Experts of a small language model.
Size: 11 layers, vocabulary 8192, 5M parameters.
Below are experts of layer 4 (counted from 0) of a mixture-of-experts language model. Rows are named router (the router's row for the expert), gate (a neuron's input weights, with its number), up (a neuron's input weights, with its number), down (a neuron's output weights, with its number) and show model dimensions 0-63. Each number is 500 + 40 x the weight over its row's rms, rounded and kept within 0 to 999. Numbers have three digits each.
Before each expert's rows: a language model's description of what the expert responds to. This comes from a sample of Wikipedia text that the model never trained on.

# expert 2
Word-final suffixes
router:534492550426484484565464470467419408482449438532572449475523531544512486538499482480458497575528496486512465504461538432485505558488480446459481516437467485528452499499468511461495559515451554
gate0:533491565488515541496506459513487523439526472568520521466546569471517524476477550511552465540476607535492491532461513546456519464472530484548499537392496485518526377516487483563500576564489528
up0:495467450425455545504543415507508549491492473551470576495473502474448533506473479519396527499486530475557491481465575600513466528454543520507523505537490479507485494512463524475455474523559534
down0:563531514607488475505491518494508473374474439589515500547596515431503456524489504394496505524513468500536406476533470485540559507531496496500480489523525506468518479543471445564519509461429527
gate1:589518440508575520548564509414444476512561466513548500508499516496542520497489506546486473485467524514578413508512519431482535492562466439487490553473508521478490453450506538443470507533450521
up1:468516493475509486508498521444486503392482490490437535460530525489530502486571494482478449526464484447530518497485548567437485529524517502551538528459488465507472554480500518487483441482572451
down1:520541468442524534462499426393465486504461387489492516516549488516518481483524446510532532482461522492443478490540528535455490513499505470439567478452510542471542429544476478486560522592539474
gate2:548510509486466455369433488456489440448509509519581481494542519504499500536482471483488576523500499435561468546551464552547476491536508497454482576488516530449417555484506468498482577534507455
up2:545469569510510493444537551505484515475533480439509488479500534569556528466448557478568482463533457449521543557562509480459506486426472499494425505537544467487466500480465570483549472582524481
down2:465546514479476511453501530474434384524435573534454453570509522482426520471501547460468538464496452506533461540544493420446489527491514489449559512505528445449464471556511527479541526548461556
gate3:521470550463500505553466442509470492555500481491433453407478548517534513553555433568496502543511482468408481416519497530465415496443511462521513509538535392513474456497553482493402469524472549
up3:563551449519521509485498561467501484492520499406483560533557480504489518520502487514535435499474547479523524431522548535548456547461454486456517631555522484441480500490434448485441522454434497
down3:586570399510504442476494590489489445524429482544562452505559536507480539540554517490454515467528497484466494401559518514531535485480454508436520528532514541496546549458518493556491528527565482
gate4:523569459488517448490471461504509535437539530503446475514515501500607481505570538457477432537521454516482400525538490531464545538477496508450467516504510488462510515527537476560493494481477536
up4:482515502432390484541535463502541588533496494511495438511470536479494520514489475563434479510431484472559502519418568493474503574460483562467561482464589521537532485528505471500477509473504471
down4:533503551505478456500548496503462393484520502491433531526488489512406445497487502420542547591549498565544532527378499536520503548460510500492499498552542516460471522507522564460508471450487483
gate5:530474487520503510487512458488487466556491494541547441465520561501459488505497483466513503555430557505508489502441498552464492486525469438487473531473454471557471523501508471515492497483530562
up5:495452545457578530465523529583476534504491519547535450502525470566447476590568528460453475476461486466538502580501515451462470481460485509458490526530523467484540525462443544466511494497489531
down5:513474517487531479519491453434477524507536599536485535481463511558468554466480506478453467485442556571498547536503645474529528548505536516520476484508475497443525461493495503455478504593524480
gate6:539501507501529516508464493423512522520541457540495436535458542502517440471426535432512473516494541501517483486441559489554495494454474515477476503422520459424508486500506450539458485492538513
up6:569496473466488499564460530529507432565528482516494491488466605478491497477394445556452519580481501515543550514498522534426514472396485540443560508512535449570511543439544469491504477569489512
down6:480520445529473414506474525525453470448461476545475508525502525550538488471494566521435508467512516455475461427541567491479531533554510537531500451477506474521442501456540477521579543438466454
gate7:521505463499550524497483436492494485446438484521550560530549530464517479511501555560522403489445508488488447498492484499561529480535476486529437529489536432470444427486503473502488512492432482
up7:488474545504452452564450531451455544446522497470529532493493539486488525521445516533460475460450519505476439541488492537495492470489494563529543442465489483593512473558484481558443433523538554
down7:437524433464497525486526459528466549509478547531458481493416475545471507465482489488506471590566499528504569549557502538541451467517492476417503520474497516439566521503547522496516564538550489
gate8:482525515472505462536486446406488438550511437516523529424476522493486494491510529553559436541526524536485542559512546574531505415445475494510518534389455435512499510546571464450493543507438529
up8:502483419523425492550526429517570502485459531599529543489487505402546424480518399428488488494426498524503514482503522521521498556512480550476491533490587570498465489481488537512465515476469530
down8:474506551515534463523473494559466517547489500446487516437453509531522562514461546516501476523509491480496593515504483474536508511474480461517518528452552538432497456486490554537457400432514462
gate9:510475500455519525502433466570493468480483513561508409525567559510589512465493523508417544513439606485442487519506449540515492437561495482424474474422492512521476456470495526504450493518471564
up9:535514525534488483480479514562503501496378543455483498500471520503520486555448545499458457420479563472478451469495467493531511489476504529495450531474461592447551483536454449453478449503510446
down9:547518500527501465485508493408494519482488467497462493470448506482487454525558535466415514518546451550478469524486473487519515495500490439583577534467557502502455450475535513420561506505529489
gate10:495493542544553542489520452512505528546538430500525451510455538557401467473506488537500577568542447543419429520560565493438458455556448495485522484427471485529575458448531529475450457507490534
up10:527539514521551490438513459479482544475477564486518486454454462509526534498546560441526495444494523531462486555498496410451473499473462463541508482480446497512558505412465515509537463448496415
down10:453572472459580538521465472531511531575547440464540452530478570542545488487516480551513520433495447429426449495477451508554442476506458456457484558502569556577453472529506518497462497479480482
gate11:496502531440611552495470558462520493511458488488474455501542501497505458557497597450474526546449489501503509436456475500496503465454487432493420533453496546490564525512541581496413523481542513
up11:505523465521491520436476511466520463504545472500576539539452485470500519528487465473552446532506473505498435528590458520537548531502491524520454559551459519530448504580487545486491556513441545
down11:458490505455444539477429521566496548514504511474485549458532484453499590516491475401474492544494482432448487393500438482553510481442457447589546494481470486607472488492506532455484553494503503
gate12:556532486558496537521507492562549523474553482535547490485524503592486569466491466478539441562500452489510485589461451513556496544464473485421467528435523472507437470517532455436425504470487521
up12:407505447536539478478440490485549543460454435479474527476517480462453485527463540520469591550600432533545496552522458505454534522453536467536455549491499509501510498493494484417464491597519483
down12:498528467552461499456454460497491485447504478510498562546470448523495493512502601431519454437454584507558480525417512511478515491519484497504484539518501502561471550555477475560556542386523463
gate13:525525527489533501480529544473457528476532449547489503499499503463506548458391491448461470499473443555501430490433532416437497459548520589516506507457428545559501518501604498508489516518490544
up13:480544524568548528486512427515528497552473431471504474480497557462470515566509456528511543483531427484462505555414584528507455475509524479456497543511448465510527510484467498532490439489484427
down13:422523490476536513466477499550470519456449572466535482464490483460539507503500456502541420451486504564500452529489490583519492468547510475503507517492487499475575495443449500572525434549480489
gate14:503474462477456490563533454527547533493484499478532475469500489448570520512476523479489496574518480464507417588549477519460475500552424402544471576498500434467497477482547581425472525473495498
up14:564457538488452462498465514479552542450513537474503550551511489570485537520527493494516471525479461547499408505491533538512460548533493524442541478484478445418540479507469358525461504521534480
down14:514485488557504517507462554499546467473482456539530538517503474446555494486446390509502479528477397531426454515549487523496523466551449578552493478463467516574489508473571469448490526513450502
gate15:572527433438487474470485463413435445504535456551536512457515554525536502484487553477405495546540506517464460506503471464480538525442495483541491444409483492495528510479542500521433502521486533
up15:491511483455506530514532570492437464465505527552557472452463518540474566558544511500503511455494482517453518487464483539525454442550488475531491481537547457543609458500501507530493509516489457
down15:564468529462523462430537511483582539514483445473436506523501503468499447488496514510552472501546581542493473466530507580489555494476572427483507521569511426512434549499457500468528496497568489
gate16:534542554462462527514460457499418454507434497518553486481502537507547487485539477512506538500551516553509510510394422487470526492499544425442545490479476506519492540441518562529502527563559513
up16:460517531460443518438497488521475549520460419514534535542394499492555513542522525449480484477520524559453464562513414559482543469496545499550483505445510567505530428514518398498468543459508463
down16:465441485510568485446532531522484515458517529481504512503492621480475495511506538484510453450526501465537478514492536580522444440512510515536527435471456493555436507515492458507498507458430527
gate17:547435484506449466487491468478583432439521439473502466506440531491545557474523493459519501526476510445483489482439523447474505460497510489542514510472503452511477481536513466420479485590425506
up17:550515455506421497493450477590487488537472523489503534526462482489569474517476517520455438580440549511454449515505441480483463508504508501556488466483521547481515538524490375461543574555487547
down17:503517498538496491518483435413509505527503432538507477434564499489468434489504448531514484486525433524479474470505505521567558578485513505494429531497470519436497458449551529548523485529591490
gate18:529482500423521456500515469492473474494609481510512452458541597499464512505462460471535526520409507507474457569500531547442541494549505389474495536481500475539498458493470501511456510448551542
up18:469492454433535420470482512493503468503448568485557532542539485476557463492570522470477461423488542511496485509445559568589486567533426496440537509424502470523474467485496469541516517418583530
down18:536559521531473512530458454458533493493519423484448478483468457499501501498533470481468537507510459546520507540457467477515548547453528517513421599568445473503452460442561559542495585519466500
gate19:548527521555515534433477454484520573467569464584536496484488552500608502475481507460478536556524518509519490517489479513475454434509435525509450413439479513499441462451577569494523495472504507
up19:537488505531435515417545476484526519468438438540496508517468561489471590492555513450526514543454546517473502494479506560519422568578507483558487557488508451531391517477444530568480514551493451
down19:444503491481456488518522518506468567465569445504510535583492474505420415569533450532420533422555482508515442430439487514526564510525503459538501494600472472489517533528492486428501521546524520
gate20:549471526501496504556467492471472402500511513482511477531493477490522603430513475510483492534504427518568482542454486559580531494507448479445481482470550524495515491486529511475548557485522552
up20:534561490545524543516490541465461555450500554478474549482522512522517565528476417457503546470476452520539520476500577504432470524565485457521492537431558488451482453505502502507601464491485393
down20:511456472498497425579484534520522545508530458494498485535501490547518524511506473473483511449520495501509529432418475539589523422528545515450453537475474501519550464520446495555476474482568550
gate21:528525501391515467461428465516425478470500487563510505510558475470540548431470495481513433579556570488459456562450501589545434491564459444535469531463473507438490473467566533502551465494462500
up21:530483482560519493564424550543545528487488468533525522486572503533405452451538517498500505459509478551486519525481491482514468398492504485508457504542493483549497532530446459516508505476569437
down21:541517534421542470453486516492478478486502450507435477535595418443546484487486537493574449504582506543461482511486491568517507478504450530452489629478499536475588495464535514523532507487487543
gate22:485399526477500449456475484490463510462518490581624443532461563494537509484463451483517531527451544457521505521514514482475475502498511488556456509495602537512464547437496479564415520547506514
up22:482487471486554491417487518507560442471528578525489541516484515479458472422505431510477472503468502483511542493480510480562508425533549514460480539504507466506533470558498459524463524530492430
down22:529471456467511447533431449438532443504466512482505526563436538461493501520461506476509483472543522454471493551514460512485551483525504463483591431467470550437540487523523600504483444480485485
gate23:546509546485475464444408493509448548520466527532484459533484532476506486443505515475535488526483459503446545559479540637453432533470440504505547546461508510518528499462516478524450565442578563
up23:495473491573465484523473553507433505520550413499522505556515501482508500505486492472571482562442519528502499427404455600502494495351495509551480572545464479490520498486501506491484526534490441
down23:550457607460478452508498496507549570503463454544491465472450511493501519480486474512433541462497558431546513478530490441514501450583477544506482440535465529495472492480484441474497515456478535
gate24:530536518467508489493480494531492534556540546472536546502515526482467508527437511508533519568486530435484396480527512478510456527520508476481444477488515511435542482490541513463509496554517557
up24:484435528578512537510531491565506503575554552488499573528486485479541462424601540524489529467428532519498521471517567513527494539493459511502442468526473537496552431511477491573508475543576426
down24:476547504435509513465530463471470458561472560529561466404507497468491513506418498500589528540543482538484438495492463496472455492542527488517570447489472483526522472514454502536564526526511526
gate25:520554432403517514499488533521439566506468436453474548502476516475443533570449529495489483527529480532448522616445493500529489470535434501527453521426520509501466509522518530428505514522540448
up25:554458477444514405463534560468467484496473430406469438435525493496497517498421567524567501523482554480504497498494570395437532441483536472531477566480450440524555552539511535513482475520529486
down25:513544484584445505503536455465543424487474520568496551457540475478520427467522517452485560468551408446509516550505443494504515542454458504466531478517566539426471536496497526533527457520552509
gate26:507492472488515524507496460448509433504495492489495506505477526464516512480578544532504495614453503554435407502459529489526465523579460507472486520430425445458467486516545480488523484493533551
up26:497509507513569476463457479510574539428479551421511443552458495516437552551522534496431508502528432575455534543459433492488509493509491509454480577530599499525478510564541482507494552557494516
down26:521513480506509422494521501495539524520454500556437499463502477507514492504498461523388528414480528466493471493524553504450550576516532484497558500507444520521551506519462433521474530594382522
gate27:540518526551534576499413519514463499503489502447535466522504516596512478498521502505468474568448523479527466519559552449484491518486501509466453621511536539525510454518517503479464521522543489
up27:595548526495519485538518521489503484454511446515487552533451459476542429476564556529491467506494533519478471508585487476611496438514530542459524492430499550452483520463436549540511484524519513
down27:439443623471469534448541496478577505460444509582521510558526494484477548443498497447462471527526516506526514523454469536491536531486518520481532407501494520426567484506495522477595499521483543
gate28:474465490522512522540515499403429525479502508523466537518524510500536530482485522443557446525515595427496533542481404514433451502528428459429540530431547501445581477418496471477570554529505486
up28:444489440539421495466482479537469509502488519524448502495537551530489499562538460524575592451566465433487469520492541504522508574496529525479470449500507495497394456469552524465505516491475529
down28:476527439523523482442486530468433485511404522425467515466541520464511496476518479505466545521576543546465544450489553540432540494528450592432520502519496508505530541489499484521581540528482574
gate29:467468508500498502474466522504512501492476514539483440488492485406528512485469544449431479471552494577498476527473500486516501404446427514504427497437478536490457557499533501505489530452448457
up29:526478492443497480506456492575516474459508517431472515449524481406487528595490485489481547535524500521499546516446520473524475426484498455480412501569483492533483626476468521506462452543462513
down29:520482507459522508571569523428514510477511521556543530504468533538509509442439510506488554389485461494478449456541507434397471486489473528414488483525460481525506521519561479500532562535531513
gate30:446475483466485549528417522466478538429578475547593464463527515479425536514515468533464485502474538506532459484615505555523532492500502450458443503461521490499453448532533476502446498491516573
up30:512529513535506547521498475554427487488487491587485550450471456458490514497540477502510625539497463517502564504449516504459526488449486548458527463489507570495484498466546573499466507493439461
down30:462538440557476455445509478484512550545500484444480483520507532512456443473492563546529536480562441494392497471517397472500450471525517491511518502587478455513538548478465492452543554507482498
gate31:519522498434565509475496462510437433472531479535498544491525531477500506470480544568519534535578564462543473530482427510463457466503458504511494532485436543517448396508442494519500515527517500
up31:535503442506410500541570479528460488509537459470594499493471448508510541542493563474492486517519505531509471511498501448539570553451496457466483478445478527528474509415548492462511466444593552
down31:426480459525508470509469530552529512518486553478501510394482405492555472517508509479460425534402464481517462422451504538506541509483484506475481470458460451522551527438518510495543481540532557
gate32:520481526457439482480481469573475532542547486502568542515497580415479472463538542490460519490485488489452466534455522524438444447390468490425532576422504525421527521510521496497506538468521506
up32:515477466534476537572550510502462467499471489547478426485568425531471541568549414503438517516458443488464493492536534504447489451462529448533527537463523477483555538449482513402546483482540496
down32:470519527485505504458538485550569567488537538532508442461491477537478387453507589506459566433463512441445562481517449435537445483503492474464498534531510567486478525494564506540462547478483512